Below are experts of layer 2 (counted from 0) of a mixture-of-experts language model. Rows are named router (the router's row for the expert), up (a neuron's input weights, with its number), down (a neuron's output weights, with its number) and show model dimensions 256-319. Each number is 500 + 50 x the weight over its row's rms, rounded and kept within 0 to 999. Numbers have three digits each.
Before each expert's rows: "comes before" lists some tokens at least twice as common just after its tokens as in all text. This comes from a sample of Wikipedia text that the model never trained on. Tokens count by the router's weight.

# expert 4
comes before: "\n", "| ", "1", "2", "|", "- "
router:449514491521512516464410538526498443584483531490514529500506532495385402501450633531525478507530398509525370566461430509497498444507471450496506445519381502539378450453508525391502575517525428
up0:494451569470537523498521463531462462492452554589412382563558446514520495617543330508472427483500513481600543541476521514465522535458449522465523453516508507530582503476582535554462459464526533
down0:442483471541467554580453567460438500627485504481519533504446617498456458493472664448531481520451466503570506544530623489453483463553576459536465473445490480450486481507467578485611513545465527
up1:499531594479405436558529468497536472570557475523447508452575543494555562520394548436519449366508516497515520524569477530483528495486548552485493438513478478519459474459471524555551395578491507
down1:527451516500523615561530508510425444466544560524393558469565415471471477469530591448402510522485487521454432556457452505530512556523522624547381486548487647513545536423506456446522447418479576
up2:533577476491501520536510487587525557568553598481470502481529445490564521575471456493501548626507502461518542592516507533569523561492596582502511512459498449637518454495486494489462484519461533
down2:491428488534568469525479512503525558514514589465475538503562461487457474495425407478463506403609472477438460493510511466482363578504551535575512543508548540439473240533436542498475615489570455

# expert 46
comes before: "\n", "\n\n", "1", "2", ")", ", "
router:546483601457507405459404578480531460516542429435384518518695489498482514482488539530474456626454514504503544529468440464588470506434448582523490642468504474470421513493484544452482467454547431
up1:505534522440424591449453567470424531485455566412518528385563401486439436523503464430515515489467531540544593505515430502513478488431600525514504494466453434549516489589427490500501578555580588
down1:514548445424453529512537602380548510481479485533496410564479451555598599544476482494549448475443434517439544526523512486473538468569588527599535403681522537434446568521440510471457397451413496
up2:536515443443504432457511459475534526478519493482489549458402529500530546430609531547503553443480478488489463514442415569488522446437450522500432494498492459530521479495528372466552472504527482
down2:482511476542474525521522548509521453457476555552516514481613527527546386550403528412508443459630533494480442484519521529532497552541553471561542445481458480489540009555549525502492430479536473
up3:589557597345489477494412486532466576515525601439490486549452503435535476478522515467542546540526582499496466509486513513553502501456456591608443508515487371557473546458472531563521482554566433
down3:494410509486520569533545429466534572567478423536566552492563559534501501467430472554519485456501392448448494566555371484406513431485499553549446468544557525409442537547515488611439505481504484

# expert 58
comes before: " | ", ".", " |", ", ", "–", "; "
router:536542451523470532487508414427518522436425527465479469579518496564435580537473559503543448511538431471401460472498448523454542471568445542424418455540460437488491487521498512552553482432406509
up1:518456514455564476482403465483439566529484466508535457507502474498548448505497592522497484578441650481489471450480495470508524479470473541526550525533621470413457491470439464506437459536498479
down1:452500508452490604490468505504510509384517553518438629510514584552402530539523488419441529507482507437469532574473655548509428469496479597496518575490458467542537461455477469444502435453506435
up2:520471565467515514505388519468519511509417440545573444516525492463482441473478504483532544531506532462587537499449438531505542493467568516516536543399500451498499544472582440482440557494473531
down2:466496465439465500487525529523503405554547464473428567434519406427544516461515573544503404484500496485561477540444513482435438551529501461442482501458487467505435477437520547479532459529496556
up3:539496611489469477497462529573510589520476482492542549433544530457515376448565524521510469443499465534457442543542568510463514469393531469482494524451416491635432481486422588484517566496510391
down3:473494502492499571502542506458585439533584563469419464484573530527453533586489437482536486454447493510493605387446443585524508495446602440421446480532489466415555349514587470528533426495479619

# expert 60
comes before: "\n", "\n\n", "2", "1", ": ", "S."
router:481395506497615513548533535487552481498441519478449488527470507546465465567479490518487496624468522409552456588444452530477464543376435595433535484453487526418481571611469574451371437528519470
up0:440466528474431567465422502599493471516491443460540470423560560597505485515437464596545464443449474412529526468517524520503524413464485507454550546473490496428501549451526546479487445485528601
down0:576537591470517454436443473542493501509468508505501458531549440518533504491558505470411388495436567499598509538470508356481593512500456422533485556481552516429491383484446550482592587450534524
up1:597530560478441415486456485533483503405504429459541495453516496460496533476480530561486602488484469453406483452517592497561405521489553575548539523523545482486527475482508560540499505557462462
down1:427495469590595452510533471518480499529540529527504459506582561484452478427471444466447478394426554458494458510501533523465555568359476460514560473469429430492446532471539559472408444532570526
up2:510448498442448570452517551487424524477466522493468358562495523593498560490436564370476524526567423514519545448516470502550596512550619556483492528416508410510541608505534415480381498489482481
down2:502522504487505475523358503446511436472481427505601577496446406516502563514536429566459575513499515506499529509465500541513478499454481452502468455474428499552518582540541467582496539476489568

# expert 16
comes before: "1", "2", " | ", ".", "0", "3"
router:539482554409545514520481415643542520487532491534451455501409430469554490490434510527519468438367534472446447531487527537653512467599532541422524441488505557451527576458463506489506504444519509
up2:464488455432469586527515445555606516576544450475534473623550547546481478520457491545429455516474433551489590550469554456494383511547520529591436492406497489507555406560507438454493423430601520
down2:610408592547453523470437493525543617499487510475446525558510439533552548520516513455391523498478477552479523392489498568447538371512431515506460639502515620464548569461441401533477528500378547
up3:473482475448447528534527409538491430495528542521586550445581477514515518527465496575485521498503523519500549565425435666473498493486509501582476460528515471466500474459508464496551476497552499
down3:501434513480440547433548460370512430610529473463504549565536577617428472491505478573396511579555434424603476518491473512584541492464431501593527570548501504551459439416456459390486588526494509
up4:538482487466574481480403524573483405482529512521461553410504552528464430578551473497563570535528576544533509644619453531541490474384443519507482506554513530468513479505564524518546560526526480
down4:512467440531471544520384490459462440506578479454543589543512475533415564464470474445483546536500482481510553433396514471545474499529492519459488473472471544480448469474514482477587574503478534

# expert 6
comes before: ".", " | ", ", ", "–", " |", ","
router:527453461457467416488542466452536580403501547450406402514690334596466502508520496469478517517564506543479513520457416524554494427524550548476396561441525410543522473466452535517584498501525534
up1:490421505454447509515442538527462514577453543508483427551557451471577488526449482497447524393504541455529485587600519619617480529439503536494499445658520441416524512494500457472420457527397450
down1:565493627484523574438562450557481490551514495553489514487467486530476493479547515599462619474461520591504519465492456423427574542497433508499577482440478556588465527413483534548527454541488506
up2:486449571455474504548447564483567469525461521436529491563530433401514530496447497549493537503473513468471478547408518576509523496457462527496510627577559505517567540458542500405525449431489415
down2:514506590522496525534555539475491490444541471542493537414450535503483545497503479537499565509501494544551533458471447469429562445402478517511548543483390576509505503558601539487572524493493527
up3:551605575494451439568553520535538503500469529496473554538462444557462494522521603483522500639394514537550440592410506543498491475489463483513499568573487511446438498435493582502506457546474511
down3:505467522442570535440458494522462455532522511530593444401434539471470501461533502524450421480564537520513520448508463490503565537528450631554486474419471443522485601459433495480468534507473564

# expert 41
comes before: "\n\n", ".", ")", " The", "–", ")."
router:512462613465480406427417490546532507485479490528446557515521473582521481537517535558495549428444472488468391476573590563474562456406541503526425464464472486521526505549419506413482496476482422
up2:500542459454552483489560477471448456469538574637521428529601531564433467521436417554470486491536431431587426518527440648391500468484571513497523509503567538431526419523431597505437473514488452
down2:500546567510508426506457550525572556536520455463551482509484506501528483570533530599483524468438526524515462508444533487530572546431488558503463457473407444505590437463626467538568442584515525
up3:538541600460427458485394526428466468539513484487507486540453509540482527485522426496558441505378496556549413552528550496413532479473604534492537440518454413493499483478454553374437529506527442
down3:522507479489397517575501597527545521476440576517576536460568517476514419423447547503459476437574429500421446560477465595560538448494475510519441378482435535528546408546563517532449535488492485
up4:520516636457519428472397413451549557493550518581411542562448557432527490580507407461476492545497534488485464509503503489474530490412606537541605527524511478497588409493473590586520519585584475
down4:461530559518434513490546418419460546551465525427486477508541508547415451546427451515462523501535424534561553489525536487535585544505557487417481455499491469503452370535509565512487506493501475

# expert 10
comes before: "2", "1", "0", "5", "8", "3"
router:506420526437509485523510538510481524548499486608487454435444470464478561613437433546445436469419535423528502517417545546476505514488463576531541507549524489500483532580526548500568482486477487
up2:473519523536496420506529569531558561487468532490457480540495464570530486547447473606470467507467492409452511513489530539577625470479470548381495486531536477505518425543541548490574491431530395
down2:542491419489484509597546492512547365505535573518535553567554548526491476572539482531513431495510441567531493464441386557488453609447481438410583489612479512552566396466492507500569469534366526
up3:530543479469534468439461450519547449483530454452469449458482432538521511485520546461501383554485531537537577530559507456537507480484617590494408524530502524488525472425446462511484548533514472
down3:480490570544382498348526482531529529498543580581482458506462542502547529443481526416446533525587541501490524497532565467334505401504571521479508453537530531537492614524510471437499518616511547
up4:513503564376558524505481468489425422443539560519437448454496420508599496565508514357482516554507488553411399556529452527479497542542462524554456533485484516458447493390435525520535464582624493
down4:476466568588517535423454471507536553490550506478518602533586459616451490457427519517584482507487519496459491497510457452539435520478519436544438499501445499497526135504490494472524489557541548

# expert 27
comes before: "\n\n", " The", "The", " He", " In ", "=="
router:556479561419474533479483530557422563575535441457528518522589567519575498510538509547502452564512432479577481637483459460591479511546517567488522601479502441567523414492482561463538455482509525
up0:539457548459514539486504497541480521488486451523470569588499451531523481446535369526523500447479393534418470499605539491537481449500517553518500549459489458470518453453487466499501452474565450
down0:522471440461487512571575559522553504392525518599486522489495466594429485484492495451460545486471613487450592460484565555458600517468640522610480436477459531542500418483525477501590478397480525
up1:465601535500423509536421484476451500445539460522560427556464467493513473521472488471484463574509463405518545536467535453513513514578591535457502540440450490458526549480563483499508453517510499
down1:449500485469490510485507529517527571527607602467465415465459550506404556589391460462532488516584518477524513476513505506544499537414490506578537454467551458549553454517487551490507458453412511
up2:493549547440506496520488527535462485568568537441422532448510465471496466566527485585585458554507643542493394538474468567528514490541409505470469547431517509545477502473490452416514632502529510
down2:479414538435490526467517469470514494550503503503445429486607415475476558487466484424418527518538497450491478426461514428495440486549466499501513489536507527481464326413478525476500527541556499

# expert 55
comes before: "–", ")", ".", " | ", " |", ")."
router:474431492478508553558515588543538530487612534548530552399528554553450581521555443473466494495447476489539502532482467574522561514422460578512490513599431479485519469543528578482526543464538574
up2:575447480481580501486476437602508427451470491499578512678526390447544484525457389509517517474482594564477571495485619480514575599531493550526437611493455554527426490506482566511488507477508481
down2:514578510517517471468466412587578460529478509444500499498417467526481462512530600416471578461512450479502495509500508472533524498514523457566562504438424472524461632517511496438432496492562477
up3:537566502456510546512541525511447528546405554472430569542459512511565479480468532561523408524344519500450447594390601517487543556511485530477475574457499543515525472505489444525541458525538534
down3:472479413479462384458521480479460503510538445359510469533595581549501512522550547431425583453556471484418529488541480610527475520515504538526490475432554420488522388498451505502490552585477540
up4:560467426486465515469459536447482503597513561421520524546597465603525515559471559472492514457450476544549424497463437513526581480490457541541457493506562553480541459450518433583499399464449535
down4:500546457461509495554432475492450529570492442531592428528462540420638511504466505494492468460634470542549535494507574617470525520491518527475458490525442478472551576504472441522451599577431445

# expert 13
comes before: " | ", "0", ".", "| ", "–", "; "
router:592512551562483461446490421480552510489481492528446466504389522519459489518442515517438457464493462571479551532488518463445555478538462568600521504437405486481465510540585407533451475481535479
up3:484558467502462613512478448535532452453514531475572550526504516513429458468452406566592438460549490408513499525492569534458454521586405548559489499522454467573539459482454526438475450506582556
down3:503554619562453502501527414455469525469502490574500394561533505599484437466554441494566537579404553445495471418544505444502559466492509467526508493530452553421533661493517522442523516495484489
up4:502552520469505490545530555491533395470451539573509459491500479627458497567493595478528460526525609532529366575470546554514475481493505487482576456585484521578586446529463521557531504455454416
down4:523500486513471476516498519434535435385534486493507499521463528571455543544529485505530428577572653427510516598517428543480546436491435481447465525484492486519512477532494532548554557515505484
up5:570583649496536435483497517510538564457447450478518526467464480489471515507480430484514422523533508537502519520542514512468496494434491510487434577439424472525463501502556443441575533560618482
down5:520501544562501484458583524414429532401528445535513533515436437543555490510450517464515536537514550436433527565455512525486449592472534460496483467446460441469449410473490453470484537522618522

# expert 49
comes before: "\n", "| ", "-", "- ", "2", "|"
router:513448505452472470495447430482465542511552489423503564536631430478369451519464562490442466512459461508454458548383434506543497477429497529481487576429455491542385518550422570445523522478600487
up3:479495575460528449464515554459538513472607608516470509456450554513501522509520537605486488474477473581519489549499482556517510587503448533465472487472563440567414437530428507460495536506452506
down3:529440484537503479513599534519519485416496469502414561621539456456535496502427538495497527551525502549505632478494505551414458457528479528537489473385509442508481456427520448433467504523489538
up4:531509576461467359502502463429509559456503488516508425523461445559492513516449524565529500430505467464580556670445449529578495534460482552579394514586467523525500475498479498476518530537535494
down4:474509477583502474522472532533463492519478462526490517473512539565500548569526543435448423493529500464476528478519479453465494455441407549489572499507475543399524424498475536575465494459480440
up5:515513672480505430534551524407546538492608525514480527408513460514546545517521371492563443544511427497479570624591545583461523507545580510523411406429493418507478461467490518616543502541484484
down5:412445400553506548435474479478521541561507396433448556572483526445549587491433514506419448542530383543464442443495415488491528480541483462508566435581439528432458376400622581599493434482514520